python train.py --n_layer=12 --d_model=320 --n_experts=48 --experts_per_token=3 --d_expert=416 --d_shared_expert=0 --activation="squared_leaky_relu" --moe_layers=[0, 1, 2, 3, 4, 5, 6, 7, 8, 9, 10, 11] --router_score="softmax" --normalize_top_k=false --routed_scale=1.0 --balance_loss=0.00641 --balance_bias=false --init_std_router=0.0154 --lr_router=0.000791 --vocab_size=8192 --norm="layernorm" --norm_eps=1e-07 --tie_embeddings=false --optimizer="adam_variant" --lr=0.000664 --beta1=0.9 --beta2=0.95 --grad_clip=1.0 --batch_tokens=[65536, 131072, 262144] --seq_len=768 --train_tokens=1451000000 --steps=9588 --dataset="wikipedia_en"
Below are experts of layer 6 (counted from 0) of a mixture-of-experts language model. Rows are named router (the router's row for the expert), up (a neuron's input weights, with its number) and show model dimensions 40-79. Each number is 128 + 24 x the weight over its row's rms, rounded and kept within 0 to 255. Numbers have three digits each.
After each expert's rows: a language model's description of what the expert responds to. This comes from a sample of Wikipedia text that the model never trained on.

# expert 38
router:130144118153104134187175105141094130135111125098097096157102132153109089115110102134110157143095146149167151164094106110
up0:092066154116108121102116104148130119129142158143128144141127090125173139163177128185109102127096134090123123165134172134
up1:135137135118145112142131130150162166152145087122107128132113097132128159101133149154150146150151124152092122107152145133
up2:143143125114115100146077112185111142108110113106156100143130129133109126149136170145096134112075089123145114139147150134
up3:125137140119119138124155089097098155146140145146162104160119178126136115172106144138061128118139120130130108139140109137
up4:137137170124079132123141189168113092172138133121111131093124151157093111138142156114118111145129135145120161143125130145
up5:110108133092124137134097118121117164147154177135126139104108116112156115139128164140114115124183097132098154125168156102
up6:112159149122121136167145109141123133172127116126096116133120108143161117151144125168123107099116143146099146105080149113
up7:149132104119054158083099130122090160107164104132114141127153128110109095130145198149118123164128132083146116110098159154
Endings and heads of proper names for places and institutions, such as Oshkosh, Felixstowe, College, River, Street, Center, Valley.

# expert 44
router:145154105108124111081124102105129137067119106153168096137152165095179122109149100133124123113137146108126126116127129106
up0:119144126133101106126128160152133137123138119094143135112116094131135094133077151155155145133138158144167112082094115131
up1:123147116149157138143175150162152128104090112099104104135086132124092126175109124097081107143124125172148147106080144121
up2:081119135129140147153083152136106111115098142179156136099107134128136122111085122123131104136137131174140103134133111117
up3:130148133137133137136149119137109156116124175132142117116125149170106175140135143115101101141127181141142104185120123088
up4:144116107138108121138143140110157112153164145158122120175122132155144136125151114100087090107146086127110129135119150132
up5:132157145148160100117115138083129116130102091120147174141133162144087111127166090078121099098111121081122148134121110154
up6:103115154088140127133135148124125097166127156142120109149158130111113094110119117159111145139164125155113098119130116103
up7:119108117128137143143131136153155111120096138134136139158149122116145098101116146156100133134106100117114120168117155126
Abstract nouns and suffixes like -ity, -ation, -ance after the, a or his, e.g. death, way, ability, interest.

# expert 11
router:086146135134093135178087135115099127140124145127089097163136095100113097126128124156130123115088127095157116165125130129
up0:135094165135132121126134109145143126131149119125145104130079167086145146113162148122128093120132124108110144151137134120
up1:160111058134110126108156110116125093121122141121147120153143173120164136126146116187164125136126124127139165082130176155
up2:196134157127134102131123095143164095093132120125147134146082108100115102152138095126129081138119125112117150146103106114
up3:153128175131144136101121119123120109094093138162146132187140088151178124138121136115138120151112141130089117118075186112
up4:133137093151141095148147136125118177162146126145116111113134155072196088130113103132127117098152098146147104131173094150
up5:198122118085103136135125107091098101145121146122155167129130117147158151073162157112152138113113133097090096147127143149
up6:140122114176115159123134150099135106122117117101126122132155120153104087143099128157142143143140119116132102146087104119
up7:122128170120104137096106097154170087064105152108129152129141186127134119099146131132122157093121144159143137130142157132
Common first names and the final pieces of surnames in biographies and tables, such as David, Robert, Arredondo, McFarlane, Lorena.

# expert 43
router:113143163147112129147111168150144139143135132106123182123173136101174143163150170144131180117125103084146093124130147160
up0:126157118110149123121179160111122160100146103134132137158123121164114126103121136152108129118099129133106139157134136165
up1:124141163135104173135111130160118111142114108125134088143123169112126116099130079086097149137138160157106119167124105154
up2:133121126149099112139133127128176148135141141103148148118130140177132106132143062139118112099111129131124101159132123179
up3:127147125100151117115097152140141124099118137141136107136125145088111156133142134106141140098090109150108123144161155163
up4:125130157135123177181155090082134145130154129130143162161127105139075101125101115136141124082075121104148117122080098149
up5:118120123134108153132113099116131126151127110118149154084116127117115117131106068118173127087116110153146116160108103117
up6:150120142136083158175107116108100129156148122099127148185167115101100160147138126143145124157136119163134117098093123149
up7:155129098106095126103122109135103113149130160172157093125127114110121109103159100109126115148094155126166112145113095145
Final digits and closing parts inside parentheses, like years in (1929–2005), (1951), country codes such as (TPE), and Thai or Arabic script.

# expert 35
router:129110124093128160118126113127131162161150129096149114101139171190150147085163111090148105157146178161171136099142131105
up0:153107103183148085180145132142145097129146133165074137190163094108063110075125131122146116113092172177115177163128131129
up1:149140162106149111134139104094140117101144134092089092141121138113130120150107143077135105172101102130114152107161156165
up2:076138125144150166097120182127083128142126101143150142113118102111153136140100133164145123115101111118124134161132152137
up3:109116145176167091125105132097121145114147127111125144116140128146128102131096120134138174218130155121120090118150134147
up4:123151123146103138109120149143124122069128110104142107128112110098119141141144141123115121152097091122123142071118157126
up5:137131172125142126079129177133112124109131165124132134105110135145133104143112107140145154155073113147115117110142092115
up6:071133126131070087119161133139144127140112076128150123155090124128121099165139134193176111127108163114113152134108148136
up7:148105135136155112100148107098126107163122072119108153120102117089137108107116175151130120116081131132133149085111105116
Tokens in taxonomy and species articles, such as species, genus, idae, osaur, Synonyms, and sentence ends in animal or plant descriptions.

# expert 39
router:152141159097113162146107123107105130089143130081111165107129119109138130147121134140145130127149117112125135122109138156
up0:120109114127092145151142175112139133121117131147123124129183108139135146155133172183069145147119150158114105093135113133
up1:134139095124117135129107156127094097106143127102136132143119079126113097163123110095121118123161124089120104140099172113
up2:093133103171100108147113101096125084186104110134113116115144137135105134115130143129106178117149160121186164162137134117
up3:068139086146110125117136121157106128098086130120134134143115089119151139124096083093216115146124099098132115142143134105
up4:155127109120069168140098127116121091176112129100132128129125137156115146157142126088117122124167140147156115115093098143
up5:096132126096095120107149116135118164173144093128104130169123158127100162147113129100104165113123115124101134146132120079
up6:111122071066135108092097092159123123146100126144142160098094128119116157125130147149148145112088130108119147126113135133
up7:144145114106124123074113088132146161080115104108137143161157181149137164148131158147119092111129125133141103086158142176
Line breaks ending list items, headings and table rows, especially in See also lists, plus paragraph starters like However, In addition, List.

# expert 15
router:116119094145119118114152120156164119116123123138126169105098122114137162169134101141130131139124102118071106119134110183
up0:116120127158118136139121120122161108126149096176126130114174084124122148188141164130127128159086149116123138107111134128
up1:152138116110135101129107155109146129121109115110152104122145073147103143162156111149131200118128133105135117097130137079
up2:152093125108124134119150162093151152150076149118165125085117118143151094162119150140155123141145141137150121133152131125
up3:122157128131094114133125146143096150143167122113120145116137100075104118151134126120184089133142156120138112146149126123
up4:143140116198140116126126125140169131159125098091088129132154135148142112136086075118084163136110147098102185179099137132
up5:138167159160164162119160160161104124130138162149107119131131142130138146119123104097103107144155187105125107166127114173
up6:108098093090153116128146143115121105099116128146115108138112121113079105095128086126140170145137139131136146108143168162
up7:137169105172158112157129107143143136107118175131105141114089141161108114129148159115086112121135120151124107137157116148
Digits inside years like 1996 and 1934, and Billboard chart words and numbers such as Hot 100, Albums, Chart.

# expert 42
router:151152149168160119166116101117146103132149155138147156098132136158151132095188149144149108082139105116108118102177118117
up0:127121152114090137141147102137120116152159100137133088130126156115122145090124146124161146128099095088079162139120102129
up1:146128155103162127136132180167168129148136104129140088135087176129107088143127160122127110134154170136160113148172127142
up2:158113130120129089152104159103116131171157110100159127121130124113085131154156074174110152129146122155142139129117138131
up3:132115126154114123137112124157103168142116090088117123113188138120117148162121124155148115082143132099179128121129085139
up4:179102135121123104140144086085164151134161127125139112069146085149103129121132141129133118116119158113169140157076174147
up5:101133157176149093097141098134107117155163144143071143116121164120126156124117141152086077121154141116171113140127134092
up6:163131119134106079102150160164140099116122145141143091101069156106147126146114150133127112148160108121104135115080096096
up7:154143151122154106135147142108127129087083089142146132135112107138137134136132108134150133128130107126100147144110140152
Digits inside years, scores and coordinates plus war and battle words, such as 2014, 21–3, UTC+02:00, War, Siege.

# expert 34
router:111144081147106119133149130131089083144125154098139105098119143148114118110124123135103144134133136189152107105175122091
up0:179149153130137139146126093093162116121139145125141125100115142100146124143145128162119135148116178087117116144140106084
up1:142118148116152149133130144135152081113137160113161078125133136106146084169155164153122137099161163103066126133107110079
up2:128136184154143162094127117125171128088138132086136133120076161117154120142176106112146153087107100156107150108153097151
up3:132109122112140179085126151113095123099152144148148158138123113132150096155156109158105125125136100132149107110119138140
up4:121120176161090145109170119157127107113170149134096125153146137151163119129144141149111165128136094110111162167144143118
up5:125127086109081107122109122111098147128120160096136079119141146158177134127124119100112115134098126154111106112115145142
up6:175141124142118109127140135151133121121137155164131094128109153130142092135158111078146110164151153119144162105151174142
up7:124101097171151105128129137098156083140095085108142093138148132107120130112143101128162104121154076124106139129106099158
Word pieces inside quoted song, album and pop-culture titles, such as I Want To Thank You, Go the Distance, Love, My.

# expert 12
router:152145116133105141173123108156118140137125106056132108174127148135148152139141103141113125111154158129168154127083111067
up0:137171145112133127163157132160182135116153117130135137152173154120149086166083122085119083126142092119106114151168140130
up1:113096099136115131167124080153062140114108170136138129083137143107091120126148145089138138148121150099096089140096120109
up2:117161148138127136150155125149128144115106138158139144137124133141133121129120143142154133094115123170108120119121112136
up3:126130102107121103158145119112088155137093163093100080129090118102084152165121166111143192121160112081147121129130120140
up4:127125132107145147126123098186166139113133148130169128150158095118167154135148080095115125121146076107113088155187165129
up5:129101146098136154137131119103131138110102126108137164127137119114133144148116130140135099123125121124150142124149122148
up6:142173147120172130059137112116105142132135147114157146168133152159094124099126110102169150090141124132167112105149119142
up7:138112116112113163144211083192127148072190113086151160171086092143080133129093143150104131111140127133129113135159122095
Articles, prepositions and nouns in geographic or transport text about roads, stations, towns and churches, e.g. near, east, renamed, the coast.

# expert 41
router:148114126145153145109101143104155130075104088172137117146145152149148121131097148133118135163108128108127099126153142104
up0:113164116129137148093091135176140086144156162149139127138095147087097151139152108158164139152138133163120113106130092117
up1:115109118103168163116076140153118172131131139124116132087093098147115089120120116166107093162177098150115166126158133124
up2:127140099118119135173151115125142124113132112119111110161110091097128139174128104160137119119133114143110106124104108151
up3:111141140114160098124117149167149098143100157095137112175083121153123118189131123103147104107122078126125139121165074136
up4:132113099107111133127115136143102102129089151147133118124136148108145150202154128095119160111104116082130114115167126153
up5:104101112146093124129143161131114115120112128134114125179096111133112123143163113145079115133109173117165109122129117132
up6:139155111143086141132180138137122094112162146165144182127148137137159112082170133142110098134128135088105138150146090176
up7:125103164188117165127141165119100124096165115084104123084108087094136091131071104160112178159087124151161126144141150129
Common verbs and quantity words in argument prose, such as make, take, took, received, found, more, less, cost.

# expert 22
router:149119112134117163177092128105149162146121137102150160155174124116129134116158102171149146100121157100148129148103133157
up0:160165102139134111143100140121122092123109104133139121137090111152118100111143133107109108109132102125097124135134162128
up1:179132142119081105136150114120102120154107142113165104117116164136134125116150165114050097119129125082085138071123118129
up2:103082156107102159152155094136143101091098140126095140109120135135131102145121144128107155129171120164136144151129152136
up3:143109111152135107159126077115134138167140126148145147120136112111135114161097150185120174110154091130135128151129101126
up4:136131082129131093125095139115119152106142138132146129104071146135137105099094131140161135087131069115110109101124184126
up5:110117125167153120131125166148081121138105093112148155111129138095124101120117128095094139123106086104151134128106089128
up6:136124154120149154107151160138125107177157124129102104140101144125098161146121133154140107146130132160126106133103156164
up7:074102168105168117107150152135108139115098124126098121168147129145091128108131132107115138143086081120138115126118112160
Pipe separators, spaces and country or club names in sports results tables, such as the | before scores, Romania, Rangers, CHN.

# expert 31
router:151122108170139120141090096153119129096130146148129160159130138105202114137140163109112148129135065094097129150155079146
up0:122079165139112096130171109115162133116102118135083146180143115159136112132158115130128166122130099133126168135138106145
up1:127070100178086154119108072145143110113113092095178138132102136121094097147124167148132131084155133154094132117136087139
up2:157135130107163190112107107115119121170095113127108101131139106133150153107115179151124125135121148083133119093143133120
up3:129132166158110128135156159141088130159164115112126125127130168154107127097142108120109183115103155181155105139125131148
up4:131096117135122145113094131109114116136118137104152102105174120184100133151117091094101163112156133139134093106095123158
up5:128150164122132126114114137130143130148156149152118109114146111128109101132137107178179134161125168128145130183172123095
up6:127117133122150123169131139166119146124119129129115140148117112125115138158097125083184148092152147143124164117112174141
up7:164100150165152132077126150056136112120078149154144102130142135084148115172153137149129114154122178168105159119109165115
Digits, dashes, degree and prime signs, and line breaks in track lists, tables, coordinates and infobox fields, like Died, Coordinates, 6 ft.

# expert 2
router:114092147096117142135114121118096165155145118104145145150155175157135139120155145083167115152133148119174143092130121139
up0:132136125124123134087119152086136080130138135141157112138095132117161125147139149107106146163127109135112185098150125124
up1:118134163090113098160117132156155135134114142100158102159141101101109141150114111155141095123105150143106133100157129108
up2:135154098144098146112116109109137150123080110142102156133107128133082136119147109141154129157136147117093087139131124127
up3:118157117103125148148094156079166145102143152112130116151082141113126107138166131170118068138111119120113152120113085144
up4:162155158123107140090110113054111141143151118101141152109132155144157148097138089123098125110145113142113114138131153159
up5:147116098174139124127175120159177165114106114122086137133122177088125134110119113098100121183103092100111151122132138125
up6:130143158091113135105165118133101124100123143148124096082118116128096125121148168118133123134139110095159113139104125159
up7:063171083143148138142126164150134130201141157113108134134138143147135141104107086172146119134131154123119089132129153142
Latin species and genus name endings and taxonomy words in biology lists and infoboxes, such as ingrat-us, Species, synonym, -idae, Genus.

# expert 9
router:099123139098083112085113134110135105141085139144138108076108131096140084138161131113116105152139106118132159133151133123
up0:080153131135107122082131078190159145080084115088161127147087145098148119086127113151151128131096120148099121101139133102
up1:159145107092125099177157146147123108156101142090146144144107163135195129117118140128128126100082161151103128089141108115
up2:105186129141116154125131138146107147124130144101083153112125186144119142103148170163118089067126162106128126126104113120
up3:125074147145122138108083151104108160139146202097125130121102146115132079113153154128201124135112113109092157144111128094
up4:133107040151137105129132145150139105119107140135117130135137079159119082103120149148124114128124139077087167112131129114
up5:103112108135143112122104159195152109115150158092099098109109110128156141143161117150139130112133101133129086145112131141
up6:098125090133109123092115116169141094130144129082150135114137088162105113098117116159142102089149100143096101087157172181
up7:118120122109079106108132125134150142129130130147161115135115156156129095111094113120146146137115119155166096097095144108
Word-start pieces such as co, con, re, imp, and auxiliaries was, had, did, can, should, mostly in narrative about people.

# expert 27
router:132114128128118117132116124138119144084136124161125087174106147159157140138111142140112123144155115135106151133146095112
up0:159176111103122158146111095154088093141123111118130113097127093092171117153142116126128143114077115115134132123165116121
up1:158143118142121115122117080122117088131169130135141188096138128152148079136159100142108132149112171131176105164130132118
up2:094147138096126179149165087147087147103108116114135100174115104130150120121089138133096169093133143136145109176185181093
up3:152131175148115078114157124081123107089124123110162099169084103114112157127151177143127144108125110107124130111101098130
up4:153132125124116127104141135165106111132121135109140150139099143171142167153157161129128098103114097166136121153155165124
up5:128130172153124088160123114096117111163138125121093129110119158199155110180120131117108108129133122126084142136130119126
up6:098167138120132111149159128105156138122121150126106149179129067150117119089150083131121160163140141136139123176153177094
up7:141136177124088117109153157095182120139089148122091141165096118084147131149155129122125140161133092158113093161083138136
Prepositions, conjunctions and commas linking phrases in descriptive prose, such as of, and, to, that, plus verbs like worked, served, provide.

# expert 1
router:144144158125104155135141112120093127096149105135109133146160140128097140083121162121141085126194100145127148102154143096
up0:123112134127082100113141151112134105147121133116092157126165125105129112122134108141160157171152071169083158109131130144
up1:112119093104106117156163086148123156111133154140148117091116125125122112081141122137116147099089104154059151105065103143
up2:128088133143073148110150183102109162124116102103104139113123141119116177124159123113124133164127130115135146087131089143
up3:199140137095126100125173104154114129125137116140114146141138132186161182106165104100112135127104113095130130101135131120
up4:077149140105117116096106144140107139151121091105127182156184118094068126168154117141133126145123088107130131135135120127
up5:149153150089160170142120147146086100144116141143131125126123107134133096097111104102107106106123162134120113186103132125
up6:133101133119123137107142168114105136160151112135144104086126145150133173136132115114146125191124095152142117109142112157
up7:134157158163138097133139130109158142176121119128163104156111137135149118096116106113168138119087118176096142124123152120
Prepositions like in, as, at, over, under, plus word-start pieces in-, un-, out-, and the word after them.

# expert 5
router:138125103140163124122130105130137146111145108159131110126107099084153141089057095118155138116101152149120107169194097143
up0:127158084145110103169135108143117071137124097121148136078127153125116133133139137120151123105103129116118151153169122094
up1:173146152097166177120131068134155105059126127076168155173149101131141138170125141144167116165103117117087105137097108147
up2:120131104106095099122122118127136141148167129140107106119081131179097143130136116099140150169122163119102122156184092115
up3:069144147124144123148102153106116103126156152130092111129120141101115153125125119121149105158116097164097116122126159141
up4:100190114104140142120115147159106142167131144099184151145124098147072133144131173077096113138149119109109141138121098150
up5:105135141130123131109104173119149117083132099114135114115160103125106125172122119109105103119130130095110110129085117135
up6:140111151113065148135132164123118112165124103163090122085141140122114183124117131150120131134133096132095143127124146090
up7:095134097093112091109114127125140126090106108138116118127154095160093169107107135144083109177151159147117108124105137126
Award and nomination tables and education lists, including separators such as |, ;, :, and words like Award, Best, Nominated, doctor.

# expert 33
router:135111168127114109164172122071155118133128121138122094165128128125100118124119140133131130100110138126137140148145168155
up0:107150112122149128109128148149124145115093159123154160158134132102149065088111121141131096117172149109137139100162116102
up1:127114152141137136110140126125149131120118135133184138157156110090143098108133152139142099122144129147125166112127153125
up2:108108112151113128116081122140136151131101137149143097160075145112137117121125153160093145101153099144136117091126148104
up3:151145095142112144145105121139146087142151111183109154103122166125069141145162162107148099089099106087143155140114132123
up4:093135159095110156139179090097135121100163083142105155143117106153121103142107144146107112134172150107155160124100108159
up5:148094102092118101115132083134145128149113136152159125122124162143150157113068145111105137116181115068150146104143142077
up6:144084123128123110164138153106167086129128104129108116156141103104162085123121137127180110127180107162095121097124159134
up7:139110108135146136139149120137169104094158159049120114101114111130166145155131131159162103124124154139102097149164123117
Inner pieces of proper names and foreign words, e.g. Ro|m|âniei, Gar|d|ner, and short first names such as Tom, Matt.

# expert 16
router:113134136120114129145092130121098139120134147092120175175124108133166137159146104126113147123129104122125145184118155114
up0:164118124162136090111132134114140098117127173081152125132143116116127175159150121135149144101136145115096130141113089140
up1:149136154115111145102108141093164098107119132114121116143129115094094138135166127086095139179089113142091129138134149122
up2:160184118128141130134129125164154126107153137160133113154099086115159125101117117156087115140152089129076107145106140148
up3:112099146146093117087132129114150105133121139131100134143122130085165095138161139087125139149128141104167092137084108092
up4:174137181123140106102146145157088124149122154128116109113083108130093171121105084136100130115128125129110129174161159106
up5:127116128140150096134147178097145117160129108129123103132110104144150124113145177104134111096148141123119078087141142133
up6:140164146123088094187143155146146118115136138136110143134085129145128123150117140158108132178088129075163137157108130119
up7:145150132097165127167115132123086142166109157144110145124115103124141123090095115131090129133145124112141134161126107109
Empty table-cell pipes ending rows in filmography or election tables, plus object pronouns and role nouns such as him, them, president, committee.

# expert 0
router:142125144114136103085134176131102117116138128177162157147118126134131132169138147132092120177128084145075132121159144110
up0:079127136107107118156134127138115097137139090148173137083158120156170114142143095143101142147138154113092140138132144137
up1:122142129143150126118111114195158122152132117120134151168099146159124073129132150176158119140145117142109123143151153098
up2:140116089172084092136095172113173134112110116131093109137174133155169101117094105096120156144081127132122101161137117204
up3:126150097093133165156125111107126106081177096115136123118138135117152104105114058162146147133128110150116159108124125134
up4:135163144123149120142156121135148133143136116154097132159100127134125142145121130138112116125065124062124138094127109088
up5:105133126148106105172143087123123070111135140150064123097168198110152103144092113099151101108118142109134182142101157155
up6:129132128088089093181142072128078138117152132119136133185118121087133109093178075137135146131128109136102119088107117136
up7:121150174125140099147147100111129148133103108111118121137172137091127133123141102122169139131137114145104166158102113141
Verb prefixes such as re, pre, dis, non, and is/am/was after a subject, especially in quoted first-person speech.

# expert 36
router:142114106127173142121116137129180121174120119062107074138183102105109143148107138140117076163143152124105106133088119165
up0:133095110146093125118117131158093121162140106134161152128130107207126152141139183197130150108123112097159133098106109095
up1:116109130141132149153142109106157099136108141134109078124160105101123068110126058128116135120120143097124091137159104156
up2:158130111121146144155109080158141114102112104104137156130127103112150124098140109091132106139125139123106190114139180108
up3:120107147117098123119091117181122120106093146139137172125144120121155165138176135147102131109128075128153153087161124113
up4:144152169097121143136161145142107133133141157156114168128135127119190105108126125109131123093123119153095142113098102113
up5:136122153077084127151115077132175129078102144135143135117087139091133105130114138148119113111139126111121157163127154123
up6:155108132127132115140096162129149124157149148091122112115157102136134152092116129124118106101115164184115115104114145098
up7:123090135107161099098145156171156119147118132143140145147153109103117150158110159133063156155096106187154104133134125092
Line breaks, dashes and field labels in infoboxes and lists, e.g. Born, Preceded by, Succeeded by, Website, Type, Elevation.

# expert 21
router:104129090123120141155132120135135095155138154115169165161181137139160183107138125105109088092124114127135132109088088150
up0:124130121149097123132159123112117124128162141123118168097113085082150132105154089109147170128110141132144149116131139107
up1:187122158129144125052125085118173140155171096126180102143090128104131134147093167143069120151109124149143168127140110144
up2:115152131120105142131161159127133084129140104110129138128126105146162124102102133143149142118108103126154145162155127134
up3:101154114116060099128146166182165122147136118068120116135136118151134110161142149115132087119148107113117163110128136137
up4:184120119146109127098083100133143127122157111093153127129140118095141142136099134114098144095132112119158153133137167149
up5:130153100167135078141137128117119142125161126127074106120132109144095121148109109151145152112162128126106130151132144126
up6:089127140093116085105148118124080129159159074099117150095040112133079145085123111146128127106108102150183118144114167158
up7:133101104143102094137090130146159156112121134126121154121153126133090145118144168088137146109156135108090135159100141089
Punctuation and terms in album credits and track listings, such as Label, Released, vocals, "written by", and table separators.

# expert 29
router:161115108104171141120135143142138163159142143143152114082164096105105137096141098113147131082147107145159058091120135128
up0:126149122120161117131123134136147133133149134131107094130129106170135132157109108163135165148131124141145099139157133093
up1:131129117097088146116132108102101124127119123123138121103107126117089166140160136152119116117137103097113115149096134117
up2:144136154097100143098102098116120159161151105112146176099121072112141107147141104128172140097118140101135133151102156120
up3:172155129126127102137105127140099127144112090109114125149133135132124154168112109130132179136103123142123129116146132124
up4:122114134133095125143119126152161102079113167130116144126121096108150169116134115071132117111137145125085128134144111168
up5:135130112136125095152175069096126144144107182100107104129113120089169152144103136124077131138093180089130101129101167129
up6:194076149145120142115126118128119148148160076163122109121111097140138141158109122108112130150138101141142103115086149119
up7:093153096114151110115144132090130157095159106124107130113105157155105172145133126133122176105092155138114136135151105133
Single digits inside years and results-table numbers, e.g. 19|6|6, plus athletics terms such as Championships, metres, final.

# expert 17
router:156132167128130135153114128083144129098128157095142150073132135138127144138128143136130125132136078096101131145161135111
up0:117141127158149126104130179100141114092118136142145157147134107148111142169156136123111131133145131134088121164144118081
up1:128153170119109119124101137131145102135098133153100137128104141149100101177116111138097104133095152157166076170112139143
up2:079144117119170134156115105104134151153096141134150118141121148142138150147138139102186120119133139126097118096107096156
up3:099152108127107130121142156142158121106072151108096144143147101126152071123133125123112121109142154126139137182118098125
up4:153127132063091099117150062128116130138138183112094151099105099134144117136184110133123117125139115133148130102107084105
up5:088167109108105138157134142142105117116121097104082132107142144169148146143138088108112095111105127126137176110124136125
up6:126142143142129124105167073100130114148102109141125140135144141106120140133122143181124140126122172157166092090183106127
up7:161126159103142130136131161158137093116100110104111126151163147155152133157141131144110127125132102123080174106109153153
Sentence-final periods, closing quotes and brackets, line breaks, == heading marks and table divider rows, where new sentences or sections begin.

# expert 47
router:102157127160165141167081171120149131173097150134122142169126107116127114162118128161124133147119152081101130150142153165
up0:112123111138123146170134118129139149084143092137137108124175140137146164140142124155134122138134121119135119155130120115
up1:125117138162126127093111102128120105119151158068108133125129105123120152138173091133161167079202083141158135143151151124
up2:140121169104115162122163166170100143153168125088107120133118124137127092156113119140112119114136156143119163121112200127
up3:152136138154122118169127144125112106113109123128133167173107091120176094127103147132120115141125129081119148126121165139
up4:103140115143111104160121121133127119126159156129098148112136126108158124099129129123137133088107093090144128137151118110
up5:111158143083166083098124105122123166129093156127152098155127126121139088154144082160092125104131148122132110140171130139
up6:129122117162138074127132153158156152108151158098127134155157135144115145123156130117139117163159162135165106102136147139
up7:133146120116107130117114161121152125093108130106159168174099135137124134122129128112107072111126108127100153082093157125
Kinship words like father, married, son, wife in biographies, and the separators before names in credit lists, tables and plot summaries.

# expert 37
router:102141111084124153130150135192158079138104096136166140197107111097141133095137107145075124092123126174088133123073120124
up0:130097126143140086118108126146173120143111125196148069137134145115089092139144163139160116142132112132094142153158155116
up1:138130093146152135124096174129132128082127135179076126110088154129123129121137114087166152163147145160145152163103136163
up2:137118100154108106130156136094164148126127148140131111120139102131106082123145097116117131144123165135156146175108137101
up3:118135107149146124153121118103104102188130100174148160102081132117170115168124130136149136132101105104137141165098105203
up4:094094163113111135118120120177090117083136127156114090123100154105152140140168146137160113099149153098132142096166100162
up5:151155192094152129108125126162120128140144162084103130161120106166133122111144169124153138137115143140115148127136155132
up6:103135136105133100120100169133099106123119166116117117104048137139091123147091142137177094148156149116130090108137159159
up7:127094109162126092149115118121126139127106149112142127125145148092117091126131102169160132121091130115089176129148108130
Nationality, religion and language words and their suffixes, e.g. Roman, Arab, Muslim, German|ic, Sind|hi, Maith|ili.

# expert 18
router:106102092099108132081146124140097125128141113096158144119078124148169111117102134123103124121149084124163158086106153108
up0:112140108120141121089093143106110100143084141141131124100151154131083145144134156109141141173107093117118122108147105128
up1:125124155134126099139116128124182135095099136170114136143173109095181118179145083157127104123107100120101155163104135086
up2:160179176105137100099162161101146122170121114150126128140143141106124151123151157100140148177081167096142139146102098165
up3:111150084118112166170111116148139126127129137136145120132160125090127100117122149134168085079133134111166078179138118110
up4:126182126109097138151145122137093121115161112071129119149082138186116160092138110115156127105175096141129139117148130131
up5:118139116104153080116129118129155135108124143113112117126133088080152139156107136122135149125093133133098138126136102154
up6:151109100134106181151129159116104138095129121098122112114103131118135105129120145155138111108173129135106138137108118139
up7:120101134115097126145134141138092118105147118072136149107113153127131085111120163140119091132107132149137080158110161121
Unit symbols and abbreviations after numbers in technical and infobox text, such as km, m, mg, g·mol, in, mV.

# expert 6
router:171131150111114120120130101106129089116153169149151106128123122130125129087126066157107122151131117175139112193118158130
up0:100098125121100166141138138159072100116106180048098156174146142150072120111104129131133142146118157141137124133126147111
up1:088118107131128068097157117135121121157090141140110111146146133133117136138165141146109081103125159102157103153157143159
up2:128173170114082132145177162123105157149092151126111076135133147193093131137174134090086088115144154105096140154184153156
up3:163160130114125131140121123169111149099149152127102136177164136127159129110117121167138126088122074107091110133161132163
up4:167079136160102117130070170122110152149124149121154119123125102104100141158109107075156092118133140119092094128089165130
up5:136133100116089145100150146180150112131148155114101163116142115126112125125120124136111135140124095170141143120138156133
up6:155135130118085157112125079108099165170145077069114115094162167098157138135130135098160139083141131085122165127151087125
up7:141151088120177086143096125129121153115144116129154078106129142126101114154143158132153107118141136140135138121144176103
Word pieces inside Latinate words, often right after prefixes like de-, con-, re-, such as conf-id-ence, do-min-ant, mi-g-rated.

# expert 3
router:109110112104166157173126174157160145140160125116127130116152110147126153125114127127127140110112113121122134149105092128
up0:125092161105117133122115160104151147109061119150107130118102103087144124145143162128173099162145129115147127109114138105
up1:131111093147124118136148133087147137095115158165106153113092083120117138116150149157131147101142086080135136130110165145
up2:130143099098119115082127122136102126089123122213129094153118170105115146128110122130142095093081117131116152127133100138
up3:106118169133114155078144111119136127125127132115107114132080120153097124099108176127097092120100102155115155138121109064
up4:147166149101129132126112117147115097110102072133109146124127154152138155127136145121120104152136154142128166086111139121
up5:150127129107142101124125162119102077122103163159127098121135114127126098089122097136166161160135134118150131149120151079
up6:097133090142127135143110124082090125140098138115101123119092103149095130109135148122186132163124119150108135134122105151
up7:127082165131106129117115106139113127142128141175112145101105114147128136142153177142169112132129100129169116107129151142
Article-opening words in sports bios and club stubs, like the is-a-former-professional phrasing, football, footballer, player, League.